Experts of a small language model.
Size: 9 layers, width 256, vocabulary 28926, 75.7M parameters.
Experts: 160 experts in each of 8 layers, 4 picks a token, a softmax router.
Training: a variant of SOAP for the experts, 416M tokens, 6266 steps.
Below are experts of layer 6 (counted from 0) of a mixture-of-experts language model. Rows are named router (the router's row for the expert), up (a neuron's input weights, with its number), down (a neuron's output weights, with its number) and show model dimensions 0-255. Each number is 500 + 50 x the weight over its row's rms, rounded and kept within 0 to 999. Numbers have three digits each.
After each expert's rows: a language model's description of what the expert responds to; "gets" lists some tokens that make up at least twice as much of what it gets as of all text. This comes from a sample of Wikipedia text that the model never trained on. Tokens count by the router's weight.

# expert 40
router:544500543490524496485494546461547503420534516476530602566569514492541581566407540438540460496471548538476461511453586514455477496415447508499407562431540425515421428474413468501456438522418465562544431527517441525482554478430437476482526546522592451474561448459496570544437548561501452413571566547431499574559483452488490526432508410491545460499509488393562476515499392510479441551458492410487463544495507573526479624488372578393491527504565493555419481358506469513427473539517498461524543539530505572457433455530534501576479451512473512491599530444474507496531553468566518610481498465539592511499559551523497428528521365482478636592566485443483442518483553511524395497494476533509491555486482524501533524438529491556491561531483541483523498443505500452452607488454488
up1:480461438572479542528504477550442563563506550537413509538581543618443516525495447471560580446582429561475420529503512502528524550587464512514451496576489615482420573482529404567485472556525475563490520530557468489403458405491513455439418491594533542569532562557469499500589492441520583491530435488556520459460492466574545460610552548533462480517573472520400544438452502477529543398518537482450425478539445428507515504501534481478446487429488508514485601498340456501505434429548471517511594495555494561504467509567429608530470525554481465546549389553491466432474481504451464527505555485508439466403401534440493506386552558519604506488574509512486510513521564533550498490503478540460458487412467552467498510525545511512530442572509439513585483475476533570574450455556497
down1:484583470390511449554438503573434531466468557501435462443522451553492593536545358556462482469441510499450520484470565541450544489574547460436519516529397396499551468493539445540464356512485437502517463556534473501479547498439535459488524505516523473571480507463495499413465483538451495501524544507442502443459509385517478471484556568578560462542515508570445563503528432515429492573507487500384548512473513460542446586555444476575490391537506555534460506488509452459480451527523501420505556432491550537497387514524543521588485545533457427459529501428499377517469538574473544443504422539529447535457449457418454464521542442489485604492559590587525472537418651528470477451613442538377442515471556495477441532505500530521512565496580505504555498532509496485500500618470484
Wiki heading markers ==, sentence-final periods, list dashes and table pipes at line or section boundaries, such as == See also ==.
gets: "==", ".", "===", "\n", "-", " |"

# expert 37
router:551557555492520437417519525440501506492452509415422435562434555467549453487529552481517562474478491516555479442537470579535408453489589489606531460518520515507518443545508542462540497480454519434439502558535411466485464397595501447420473476458427447504598473491599573540448451511565470498489426488546490522454533509465447581536432528497379520563511398549534382501431481451538468549495543560504502534515563562589571503555536458601546463443397558522506556525388566551566416459516608456527491555409391459468525490492463507531541542489418517469503476474491497494418473398455460513548527543589532510534495482471440461532433483486444512526457444581504475510487544472585473473481493455527462519582514472440417502545437458450535411478474554539465463453505578554526580464434578
up0:485439619539488555484473532561545577469526592489417548536615458472597411366564503482495477465529494578517515556499498592447563476611514565469408485562498504550455514536468540433546478488489475482563426533477475440476478508539513480429570574431490532591479430486514507553442484624510483427520455550508518443481604513461554470528555504491531497542514467492540512486551515450581544477552518631527516483423622539486543487544424449524554456471476516577457487485424508455419559552439501465514427528500510604451468507473457447600575522444494588585435527537524539574530469462503514450386479561533566484477509565470409572559498422421465603513547478476495472494457488502536451489540468461504495557499470434502524413518480451473545463587474570558463494522446535527561562545483555
down0:465537465452496580466535432553484478535538474437465470461495463531440500526326410446427502513486550485505597449423537455531544430495534527617497558623506436511507594430482525449505510487513577444563501460521543558474455569492531464405554511529533482387496496490468464490618455604511474427433456443522555519466560583504500451479526485498510568567502511420432503481525515460521511515454478553484401585443547495572588574389469595460547453554489485517458420432439615423457518466492478484572491471587501497530516459473484476458461444467631501500511528569478499464477514484462538455476440516496495456497600433439519549475554549527531580431398534579460442555456526487483529467442433463478538483520559413444521529603491583423451556493472493512510501565496508531485455469505460
Commas, semicolons and brackets, especially after Hebrew, Greek, Cyrillic or Japanese names inside parentheses, as in "(עידו אקסברד; born", plus Greek and Cyrillic letters.
gets: ",", ";", ":", "),", "born", ")"

# expert 18
router:393573565465560513531499529477451510495458454436465384405512485577562449585534576503543547408509488482582587461586541566434461425523466471467496501532565498448549503525503618479543414512512483518468524573467442511578509543524548479487473467441459579526551450398488537539492575471477506588527515539534508503578440553442547485387505478469600517457460406431469440483551453488484417490509532505529508474649517545469582517523522476553492529451435534511518547528478513543511471382552537507559507465511493566352539517546468461536527491478381505432574532476467443533488506441527400540487425500506547479613492509522510496498515522547506485529459500522511566437422395495558586484489615503534542505544398568478517488434473524470459470509470531518380474451406491523549517555482549
up3:490514433515459464463483474491526583523565511552530456570519540450502463489555440566615586468501464504477525455487520496458526519449565572545509656548542504514523485422558421503411493571521569469568429585488577495545475413418558564452465566454473489596589478573527541479497479554438444498487506605461486532506545537449474544467497547541473496520367555500522551464426525477521523491486441488493517512517456556407471388471549496462484388511506476549539500495524551470500441455550507474576433529509560459467472513516563590489462439572506516357500500571466533511478469508553503437547516485501417496602524446573490532486448450493473436525535516627536429471481501437495495440510489452485557430444503534389468428496460468429642528441604526555501520529484554589587536468506566
down3:460488577491531487562537540566536455394427482531541529474481469456485443487463430517560459504431453415457560533404499463554537432466607499522495444490597516484482579521505399504472508580571524525447496488504511452464472615508497543465449438554509567588512489442375478473413549475492547483487476478596506519498547480537512566547510567503506443485443585465554523502449569477403469422520419495610498421573451473465493536452530461540482596512458527522449452511574457602487536461482478530493512512428417460545450541554534467505421463502484519454462540480558478454433437524517546511448611481655486567521433376532560491655556483483521422541501543408457544509504505503457510509552414592526438431472517504511498517438553469517495554571554517502489501501522584580539456464447516
Pronouns, auxiliaries and small words inside quoted song, book or episode titles and questions, such as How Can I, Learned to Swim, Do.
gets: " to", " To", "'t", " I", " You", " Can"

# expert 5
router:477472448495415505557559473577589444587420559484426428542559497494459482569455523598420591494555456540565501541412483530437548466512553422558573428520448554500445641490527569482450555509495441514478489491457406522502534442439412533438568539479500484529472485473539486515544413545507496506446553570519513608527546557529506539436418441530453488509498504451518418477474512508489519531440464521385491460571487569402509577485527458517530416478494538532590452437496507574568470557488548479454539474469450496549419465541605575471547486568526579529525442532422433477505485496512514470461497536494637515520460538483420474491528437474442434494447418525520449481513394483483490570484413559549529487499620437497533470526544513568520466446468533420509475537464589554465496624492508
up0:562570349554479499502539606561474572588483442521584491520569466482529461516429548529474499472542580461488522421530479493491577517464455503460583587529468426549443525481516458576541422448433429517480517481453522535467530515531434479490453433552457449458565475474396475527589472585514510443472555448481466487518560507519488407490596399526426508567518508422524517548500589461515527495522471509430452519513493536457523436487545482555494493585562472571539545497469473453400444583481456516440517522415576496476427410463528509527472425450444591479520432531462443473436465514416474546539557434528591548525428454477495507466538495442555631562446525414448415468522555546465484523482472499477493504562475442429532535505492459458516427532547398445585574504535476570605459528580525
down0:576556410500542505508483480514494546559492522418434518560473553557591529441462462520387493469541501484513484525423523513453521475559448417485499447403445543601507531507503549477536465512377466523574416395474520553497547462495508460499435416460469529472481468558470512572548456515584562464552618481502437523518447435526527511511460476482467478540516466452521470485512579464571528445484455597507471475633505510548582542493470499499485478477449556597456572534536565482466448618501601517428552342505522515516456506460539467551531501473513474480515498434548487514437434507462516458555566455479518587492505418398479416453523514526482602397497512507621455555520431462538541497561469457410441561527502527464521426460488501427434420464482522457548553546529437454631558476477497
Unit tokens right after a number in geographic or technical text, such as km, mi, mm, million, MW, percent.
gets: ")", " km", " m", " mi", "}", " million"

# expert 56
router:457532471481511432433564539512577450446532483460498401454449505586602524583474543533499528455481493511543419420554564437560438519416523543589531534412585602477459456570521528445404526503553581511424434430430433447412574534480484478513495532555483527562521466534557474470552505466412477492521556409429535464513510598497577429492510525541557523543461481492428454530482521423481518472602565476509437397524500506523519515528518394556472481460505558595408595418494535584567425419506419476539534506470435537484490509568459467460547539463465465477555434431543516532474485626520505472415588541480545461570485535479469511477528510465491370486475486547513516421529540470391452495429512530580459531461474427502505446414542568521528533508538495530487470492491462486528472452440456
up1:502508467404526413515560476504517516499520535631420515514484538544503438467509505525493467569347410505461521522473501497512476487538458545487453514506522533540431530485440471482429464482509462443497506557458412416497507551508477458550518517459419457515492459375570514621495548579546416436589552574466441504517535554399508426479516563434504462482584423424488427448537471541460491451535525415579447477519537584498503589443510474505523444478444535548462504524528485429475506510439499491558507422509508452466408453574550560468594523471471379457478436480503519526660364519461441555488546474533493504496460575505419516547561531459430524487459472449492566444391453600442564466551519519504412413541468604466500549492455505513598545511461493513553476526506463517500528505468496
down1:513496491514468499484487499543529513482489463466472491520432570480527511463529489456550521604530428479615549526465468506419448477508464413478579479495473559500546502485523511501475446492490524427498527530557436445408482496528483421454543523493377461480489446470494480537508558488455500584428623514501491494552523474557403494490479583478515468366550435475480511505471462623481538462484482599490443450446456496466541440493504523491473422550516542542451506497522527476449526560615446559482610465459508539562379415577540477424646442454512274543507481565519487526548514512556518467399525506544582550512449580498465553571470390502396392561473571459488492507497534505459486542523454485517510519504516589509456491544384436447457494486528529480503403504526537486525483460529433
Month names in dates like on 9 May or January 2, and time-span nouns such as night, days, duration.
gets: " October", " January", " May", " December", " April", " November"

# expert 57
router:580489568474604437533460387519471532485435493474573484488485527553329487511466504497488587584529443463522486485426531560512546504597567465471510451583486541534548495415487515394495442579576467570529468463441463565477433548538531555493592511444442565484402528460456400508536513562475534470421490426600474536470469485548432526551554456515538476487395505496575457518493479400498490503465527495476612416518593437472511522533556441475480417511430494513575522513512555504472432564521554571526515481499529444556566584484416560504476543394536466524522551517507465503523483488459504472488601526465563566552432468503412495534443595606531566470534460555533474525461509487512467587523459451523499542457484509437565500528454490500505527585445559515499385571466530447527598477525477
up0:418442426522581566444458472483524494545512538457426456479500571520458443506616397523451470456500511489608476499473532516512487459511504423428513491529440493459551463437451460487541527428489476506471521406597504470438448541498572464594498547519548478489487388466514491534586513508534529433484497482433504476594383448516409496483546518557499515462508367395514423569591496558470481460419407528456490563476479461503450544468536414560493466509472453518507442449492458445435558490510503453568460457520554531587501509537445515448542548449602548531554594527626398445506534472455548498419544460500424478401475467486495473480503482438502473586479522491409542543462435540516515470533411553507501539558534533565564579493503437498458485536562546592555590460507516430500557556408559
down0:425546534473463513525549534434535504479464496472468509496440516482474451455443489506655395488493437532450483454494538451546493564485433523530567507444548568509411501386505533560489522499350548415501576466485508520593513464542453416555468504502497513489459483534529469487463514480502495461564454499457494446517376561497464453478545571596555582517523342486503468474522530511440460524496525502526477508442432453452463445512571530503506471543578444501501461391446432457612535451406497475490475543560544574445489525504542483544534541483511454432427579540505490520545480394526486461425496602469495484455543549500550563570507546533579515478474519438462523600598461611532489502387523571599528556452428494475412457414469451584506560599519439452445490499542542479496530490552523
Pipes and digits in data tables such as climate charts and minor planet lists, plus column words like mm, Site, LINEAR, Places.
gets: "|", " /", "2", "4", "1", " ·"

# expert 17
router:467456488536587536446453507554481480475497468489526468465449500526452557518538463367533501421524489526466413529531546522564501439475556532540458513512490586429381484344430437505534551497488444573478599482398480498462547441491500453469464482557523521516459486532524550512587445442477478465495520530509541541559488558427512437562374489583522462459447536521454515498526515455460503478607529457544552379492486485452526454477437467437489429489502495528494497498454502555570466554553520487522606502541544532491459572514472477450451475442525466523518459427484529518476544653463521474441619545470477465450524503471457566468574538460536493468512433485490514459515459475472538558442483555575424536625497414615503472555532536585532516571455428431588533383506635500607492556526472
up1:496427521589445490523436521560562528468533563485537507543526471564561471505562593508541495448492512571582528583611456554464528472553494445502478557512462541484535583489530476548451391522635449523605442467539486493584482507467496559518502524447528561468491471538491542452462428491504514512518484498400619448499391575454463577578469458482559532499483485552546469467556502586421537459494516611581466562517510552558566565514411494560496523467513443557612546469356465475558450558518382585557525474474597528499532514611437467466522568557490432620556476517534442540513523493467523506484533457416497562450533557499466435493461551453496460532543451522603543544459465503467580496461420565552484585487453494517479502500488454478533516457449552573478508477519460486500440540543440
down1:504505477525404483548539524548445464488466516400531421456506532484502596482578552501637539479531448468539611571455475482456531530491576549566504496539508488501497526495490411629477542524431542535507566399442466506447462486536513461487427517438425470474446396456586550437518461456508539502496585474594437473401500450546622529523458403489478478481526459425530497449542551422497516443467504494555514517493528520472487591562580432540520529539540596600488504517514549517459467483533450486494550484573571538551465501477505470426520510451505436593510511473473507560431472544579496531439466552553511461569574579485556496570529547567488571439502466498420471428530384463519433505451515407511565496474504516429431540472546433453404491541548469523433538548425468507550568486377572
Row-start pipes and dashes in lists and tables, commas and months inside dates, and short capital codes like LB, TKO, DNS.
gets: ",", "|", " October", " December", " November", " September"

# expert 4
router:576503588528483450414493544625434497490518453534542512522463516475578579426542499532409528500588492476580548557458548460572499424406558487526654515542511455544589426498492593560557531474432517512519473447440488495433448530397474487416476512543421461438492488494516541502444535529420522555565521514475551417554443587409550493453404541433538489580462476532512521583456510476496499615483428487458531406489532487523554458438564516613505562522487582488497485532484586535428538594537486473514465504399538448538566597504508474486494496517519516564467424545429487507428440521594498512507561513502489438504485564556480508429468485512527453521496551562507543505450392529500502579429417495509451534482484579516435463430504506472476464481565556535594460448497420441536545456528513
up1:504482493444489474430481447471521452482429445550471476567535532441537432431470489505505536568500423461509569521476470578583516477548550550682485427527500529491524430451440594428508514440523530390603570558509572503475424476480597547459530659507462495492435535540524489560493457453479488587475462470538570573432502582527566397614514611552557520468560590518557396552440565520553462613368552512511476459502529500572520536451502496481520540602511569496506465438531472537506419490507506540535502500477550470559531559512545507522519582529522544381465545451500456509491549521556413450529566530526447500500534461580511518509431507437452515423480506537496548528454433410494490506468470612471533548523487398477519506520476487510499516482505471491498518547551546525542554513556563
down1:541573426475463536584497462662498537497465518484542523531478481486555515437554571358475424528477538467516488497518525584538452551539593418427539400497512524432552509480385419460499487509432586511552558440521534573475438487526541507508467492599500438548550464516595501469435454472396546518358482592480514466581595485579576486537462531470525435508494462485519447551453486428425485450501512528441502482500542508452514534474481445609478489473486593479514525537482596488512523476494475480473493487442447506487431509465481493463596472410433442552571476497534490556430517424514503452482492481456585544564506495412426482518495446547514558494478575493592516436527518500427603485528447530499530577563515480433522533534441514399541483446384466461525578457461450519532578545428483
Kinship nouns, titles and personal names or he/she pronouns in biographies, such as daughter, wife, Baron, He succeeded.
gets: " He", " he", ",", " She", " she", "He"

# expert 9
router:530369537520433591530537568497416562544529453526503557542499458529506460432518456493471561527497540473512501446490491524550506584577398466500453526443534464488558528472425471595453469433465560509552467534616517561604485548549432390426490480478574535455571463508505423561453479532523416515550513600578474540557514420385459559461475544476469518515488477538477467587493476558517611519604503485429437515474590501440523452560458471463508541442486517430630473515500517540510551471549554534470446541572436480389495543562424441549446588545488482484531511572543539419561530521520450520430471450518533462556457538509547604491479469454497397546453526542537514386471531525497563526433454485434464481564572553507449478513443442480482481469540515463520542458443449505393539545454492
up3:508490516549528525415526460501545496439551471492479495457479525507555487546556565523565481463545506418519495574514476514481511582496610493487595518486476498484433538516468494478461452556436516566484423544371424517428562567471467527516461463430550416428555516449565502576452474599569546551583571460488523498440527434461538475489541475492475499551506548432507609470434555468644452603516519425603506564459541467525540481513579490446489541459439471641520548529466547358437479522406506566453449500449517549533412471512477509554493466550569530571540496465601559525533504437471511441535570551504513446533505478592547442680494391458507515475438437460511515495512537569473471536519490544582516431475448475471487457514477582539549549538485512497445478437440489514467556461485534
down3:479493483553500469494534468450538487397494549455468469416484461496447481508495543569415574410603443502465472544472381493493567479506485574518465510500536569639589571452487626462487519513592527589540510606541485417605443458463562540579496513596501425569452606461489490500424498533523496457463530423480576452557526495555519543487546513535516545484460555462582555459558470563550520474507420458567505451486467482540471516455501439618513580494556524505598616501518497599473494463667493483450536527495503538493531446537459540512593467514503494500464466497488536557546433535453430474573563440523534605534530579471501468520463476544530435570513494469559444666473493477467500500499536584532477538487483460521537491454514493438507490545543489455477547462495466474553497460478588
Forms of be and become after a subject pronoun or noun, as in was planning, is moving, was appointed, became.
gets: " was", " is", " were", " are", " be", " been"

# expert 38
router:497516498466544547478578530453546521444502482413432462446466475480475506574551540501478507449490489509507362544574500556555419458384490520520409578584482501545431549475447447440476469515499518497480488542517411409595567426426506457466500516523520384510517530590494473503551466484430446463490414519442528523500544583517558492488433522577511503485555508452567481470529454541528391464428475376542526455475490596563508496549415471441482390461524549506466509402434484549484471563493528538609551514522504548484483428512559464554533493512566398463531585441538538524466517526489481376457531614572502458501471402477447423505476425449480537460487398578528485481522574463472553464416539553552445565513474412520536539531460511556576502494526491462494529496481501526601429396501521
up3:546550529533427487460565512476534447469482462443490426519457503471528495497472475576501497495494494451522505560386448549554422476474533401524514459453523563595539592470544495427523652436533527470488426537474474548497509424530414442517527476497520485493564544466537565467418491582486461533563548493491422480552413533509553452543466487474436594461481564579512452476491483523528504501441458486406576494412435467485573385422507521399507513455413500527522463493506514512488432437524521479525445465458480412495463478414546568456445431553517473504457519441572360600516496522494512537478525592437478550510561419388542520494514519555519503527520529464549517501618545405518564496432517491521550497495358501430450466508403592480533500460563491483470471602542483419522491395441534
down3:484446537508514575457538557487441530484517591558469473447513437511589501503464467428519495402434618566498378534552517452516492523441442521559485577547476599420423518607417448512474491501495575543508536559465442502532476528509501532458587507494566431494494498548425526464497518472550494507558456545558493403439569534428562561543501446502522493545492611438495537502531412551487567513378485462511415412482519567564472575501560375599447430513485408540460501411451419455487498517481466510485550455530452467487492432470533500509490459447535499479467524457500565527547518454530518477586416483455453543505562572506482539544554442413430450409579509536541482459471475549493466557458425429547508479477592496454505428406480528426552458447492491450523420458520461450522617538505567
Opening parentheses before dates, places or acronyms, and en dashes or hyphens in year ranges such as 1970s–1990s.
gets: " (", "–", "-", "\n", "/", " ["

# expert 10
router:481419406471535462518490539549489481502508600536433619539556481580494483516502437562498530473454559466525416462487553519459573469594473436391583454501447460481516593511508531437492549587505520505519497488461449461475503570528537565578541420505434492524534483515458505585521464454451552543385481519501566531465564555593452510570584463528455418472444545465483440524553596428457463489566510519452599507460568447545469456497551509502447463571433499506479502504540533480598492435528417449462495498539466578604455545544457533613489475557454509524552468597482474462581438447417505509501499552510485443452402436494473532482524537494577528475509424479491478568422514431412464516532478600488559602467519475451582449574541506551416438488557453467488467513439626436524465482518494
up1:431433516534561453492521515469489475463475495411477452584525466458523421539639455426473451483482512427531484401471410491560527503512492550463492579396461491538471415586451543549513509487639516559574446514421486525611526522553538460509463495484484425468516441485577499575495560502524456479442566486516481405401509509532442490467481539555512516453479514394453460507453498485564433566491541557384525505541473459536628479508478454425444506530525547477535469579437542429483522436512552450544543491515559556472473467422482519489497438499493539490513449496446575467496437489384465524522447422482477505483577377543609388494476452563430467531640476475569463475552559461430559459448469553551519422500487558440539400537482502404497552489512481533487543530546531498471445474523512
down1:545385460457496494513549423552461402449480509534567477472500443530510512511499462450524501488463469487502455542522653522494586500466563468359465460493441456505482448549437522500543582521528443422540485532381483556511572504590491494479501654496436508564530490504368548406504495594484501488474488482507436482500554459466504419433473554507582494514496510464558454515419477491609521495547516539398441499485554417523411437484572482452558521469594441461519502542494481488521475508551488473518579573569479478479547486493472558503503526535415455419442499551405560450536485497457529507557539498485468488444474454549446480570531318456489491479479528483467470497456609578538451521459515545507499558552477449415535496501563502534590383529490431527455506570453539600511500578468490
Numbers, ordinals and stat words in sports results, election tables and census figures, such as 14th, points, Votes, Turnout.
gets: "th", " 1", "1", "%", "0", " 0"

# expert 42
router:547565466456564524423469612496546453423479449509518540435457528529573523501490487440559639415544524502528440546490485497562450477443548418608473609457527583558562496452500547503531553504488589507448432547463441582456539506496552472523480463447438511505530542536548495417461480456519410565508507503469525481455468492408500459478524526502504508509572576470505502476481486568540468501445540493495577473482622470563591428446539486541389463470490524525491561442435544564469473536444522511449516549493375506391560526486504453453485548564566492424568516418577475539488480518452494414460551561500526429576493480493461534460414559464502524530536480556516498407501543482468404486411558435550477573489397436420444464584502595493477440465540571522464467432475560455545448414428525
up2:491512452516449438478517487541423534380535488530630492494510513549535364502568581476474551476561601582478463436481442434472440554468503470469508453467412480532468495504600501403385491553450539441479421508571443549526499506608503477433466520519474490521542454541544447431456458521452502414472480497541531508501447544440448408495531493507586552484517469520489493491497595549574429435489572487396503552530472526466483537512486470520576447518433521425563417470495534517448474512449508439455479512527577577553493436445577477469523564543597472480405594477517522554583563533442546527510529426503531454502478398423531466578538442531504536422478428503523606479465470433453441527492480580562556513564481576521438469488585444466498585490474556533483439506540415477517545539410558
down2:502544481526492465486575496538500444467547481497453530495515434505497566461445446374493430519416382398510575485412555629478500500526505438512460405494415474456540464495454510505444498376530506538517489482530452444463573564509495489560426559421517469464477487499455509551555575508517407544462507527460480563432535436525460622528557566481508566450490496476556499516494503449361486438563486528557520517548470399494496504586488422436511530565512466549443519571458490444469588548515506503542542477487534536540490525479581447477518445502529503614573474520554497487465493572541534467435582381462459494464547566425444439448566522466450517574519500464545480486544447401535448469513449473556523412498488531439471521474570432564448399491455609421486533511475482586491494420572596
Prepositions and months introducing dates and places in biographies, such as in 1748, from 1628, until, since, On March 6.
gets: " in", " In", ",", "In", " until", " from"

# expert 24
router:484502562492591511559478488478423479502479502453534467402526518508405538615564541442433495548408479597423484513541546485506461461466532542533477511546405549513568468490530460515527399480483560568470499497481415531498508481431511523480476447550552506431421523374611464535604468460516426516450569527517544487586590494438603532478441439558553504459603495474555520444526571549531430444466468454450521399509555544492444550511441508518509545512514498524535423490558556620388437536545450493486587495452514502494544500515539501516494487534564501470539459472517479526429569515509520430472550393535482579499624575441457424493524486504520423514450490481517397552511563471565494426468540505473605555465401491469545476469492538620467541509436550548380511529538492527502529455485543
up3:497424582569375472515575497568501495496457490506486537496625543480525467535565507494534438548490497492532468462571493522421485525477525575530476427437454485413355515526586584657487417524515517562445500532512547663554518515501472538395441420501497501538510461539477448455552441453490529518577540579441485484501523489481577446519544474477525467465493528490421515417480526562466457432478467503510479553427502471454472503517463527539520476477555528424433507517453477382547471509451454536545576416484490483490517434466427457426481431535471501550537567433427547580493453508518486482550519398495547512509468483540497571467484475451457555549513468577626430468438438520500490524476497520461503565541452445523536562478590497519341515497407459422589578453463463495567538552548495
down3:441534508633489484393566450481447575578507427497551462485462474520477495503484425512512442587510387542436566545490478592528512535476520493503513474444526528468426437531558522560465436592531508574543533472457559536536513453461623526497506481512485537547470622569440500538480509525525460471433522494469499466494574470413634509454547469503478537455517526416546493482477529578515433536483499480487534524547592401633517550490547547443484551491518547409456573466519519496505477463503516495425531543448490620578591537601408402529476411544479479496472446517498469446522591499583453497478535525469452462475503442576453450476606455506526535484464495536555473492483580600546539442523536569412487513474503482482582556431427548398447485537494579541455489516553486430574467549519452
Words inside organization, transport and broadcaster names, such as College of Music, BBC Radio, Daegu Metro, Chevrolet, plus scattered word pieces.
gets: " of", " and", " &", " Radio", " Metro", "on"

# expert 20
router:544553546504476461509497364423530484506390489575454465469469529463444495514468485612555429523542542409523557528467453541521464423465414596492509417461407459520482575516523470531494465478560499475509483529585556435569461504530488422487482498457549547490436525555463500479463459379467618552518468521509419492551498529510455449486455443457412568511511475439464450463546425488524461503424418472401511483512368528469535514400524540552414501578455537536476513473539481486575493418461505550478538457502576452530547547482489478427406524526493526439541485480429492543538528544462445592558550517469533545516534439506573370560517505554452470385434624562471550578559480463484535537432482462593502438449561471596479576431541516421508477496520492519506498571449478552478570512528507
up0:546527548544533505543528520460426559530597560524619503455469539513473486495482455514517525497471604567621540503497462435506459510537524576407434592578459446467553468458444440548428490463564608574528553537495572520551521443563553519430417430505517503481542497495583474489443483504502517502496487512448475536532562378456451525460508482567513436467451458463481535467467536435579511543521574527460410503510491455507448416551578416549518427438492573420461492431513536454509427468501526499427588565496482516510405478544530491515459582501498505433452524552478583492309459521530519478504486447452544449499536476547515474475496548513467419444540466545483478477449474486553460443560464463441542559559509635378576498478550520449561524522490543479432447471491433493583429455573410
down0:531545562517464485502474479567425501571494591573505495456468457515524477500610527515516477537498515462461530442439476469453557488393542518481496547509524395500494491474468521476421570562510536522466469485574524476432448447499567527520487498447421491439487430564478497414499526405496515523526563382528532488486514481533443538457524490488481515527538524468468453518531584482514448493547533491485646606442525486443610432514534542486543396549546741452465501446460466434601528438464489559417471539518485430547548465543437485523529497467538535492527461454426551412491450498556598441472424516509478519569482468503542486397494441569489376500429562475565544491440552508495593528500512476508526502467556571452446456506555502536534501402482600447415393528503545462545526491453522
Line breaks after species title headings or taxonomy lines like Phylum: Arthropoda, plus word-initial pieces such as co, sp, melan.
gets: "\n", " co", " sp", " Co", " Sp", " re"

# expert 30
router:471543573509400420555448482579547463399598612519424507439500507533525560512513544587549545449498521461489505491539535425460540453438490535506596437497473484566549558452435501529499501525474434559493429447427474613449571528529494430477483502490466455507471409456567563499507580542501429530519476526522525439485578499515482492457505470463533542523512442472543469484457534449571468563523511455490516461499479575451494480545431521534568506516386589453529512597548508490555515527496495421455538418579543501623539501563450412430524552463510416497536488533498545432438464520637477570594516464588556543503450561515489467506475469516479397507527395526468435575577428447516560480490569565384470566456578593556425449521496509561544488544487523494472430498532436521523484584542532
up1:560521440483483531540556490493460519454568482540564496530542503543488547576458444508520583517479441499491439505641460515524461431499527550490434447558465539494582601416557453501542576483522546509478580520540505484431552580458502474466491473554446533470473470518460513541480500417471553487447417494635527487454520468523528536498445538497472426483428499559601521502575500472369514405492549490552476519534426433521396525508523516538570510544525487582504470485541484561591458454498564544517513437546575540525441498580438486481507573478482446574545479542473523501477491454537460413551399551537490487513477551451565435432446476440425512381483472485537540578613430498567609567560480586442474407485537543541486522494571481413587520520467446530488494570386498571535578521599532
down1:519392457514508542493489553485556395479460476521434561546511535483533468475474430517528599495557451448424533471498431440510549498495340463525544587549514423498548506590531509499487554521587538493500510455489544460570490534534434383458502455496538521464493471530493523507528509474492593481479474507521491538532525408536487484584575550507424473516578430530493505417532497521459513499464578482482555561518536570498573386486493414458676582594561478613524459475473485495513522529539444509503430511594514470549460417442380501535585565532550610444598446497575511567444541387508539481421412616518458486518492480582580493463462604422500467477450472530563466461559534497520533455431499548464553493480584517490485520486574503496473504489524525572508528537484459468508489472484456
Pronouns and name endings that serve as the subject of a clause, usually before was, had or is, such as he, They, Bertone, HAL Laboratory.
gets: " he", " He", " they", " she", " She", " They"

# expert 21
router:515470520592542464577425496523456459594565530492508466470411432511392551523545403531490453564505427527545511540490579463524551491569452504466484467444579506516550532542457434474481438514584564545506503411458489431516473408589472603496511445505412468463393485494542468482454473516497553448500504459527524482490492488445458501416491417571488439513441485490503479429554448612520568548530535444544580425575558397532519527554504561509496504441408501470558451576495533550466536590562520379553513549517543510506533508575518419477413514476456473515531560494542504545492453549436539549469610509550528442523494469500579495457548538571563559352490421563489548495439458446550520605448557494409509537444460545470533472533515452446500461555502585468478422474517481599553505440545478
up0:450524404483480464482485475481447571533519408523542513497656480525493445467368440472467474508511525515456487441472454476482493432522448519478431534545486429443451535483489418541467404471515556532511488459465519437543462378524584585564534469597432532502426461487581524588434502560437512467508581438472469482493487452475536556502567491443460504422573551468482461467484540454609444453493389519501525454546497526583434568522503515445569503544458544618521531506534506415524497457424445533645459471417548556461498508434529540577469489632417551441535540475493523576519546455394560465441550446456512526538531466501544479515519523521487490553495468540459482572457495506462559501419530494449518551438501553469437431409549617485489539474562527545499449505413440469558505432465502
down0:467517541460545483555565569642453470495519527493516494482406539485468486508440483529506578521413487399433457510493577498589529522465577488477479509428508525474514480488499467464471538541462477537458480539481458493527484526441511462493493473497585487595542499415478530501486466445507489470543541500626562452566568568458465437507519467482492527477436443615458430365463504488618514466507570513431564611482488436420577474485459449462477546554535575606524474497563464497445579438534394517589510515497511459522565532438530512537415511514591413454479485558491436553441589413428601528546478482486496447497425466538384559532534489465464487549563553490515535539435470445556461463503429551488518512520520531518527459487434443575448455455587520483667526498572517488483461440427456
Field labels right after a list dash in infoboxes, such as Country, Location, Coordinates, Genus, Website, Release date, before a colon.
gets: " Country", " by", " Born", " Location", " Coordinates", " Died"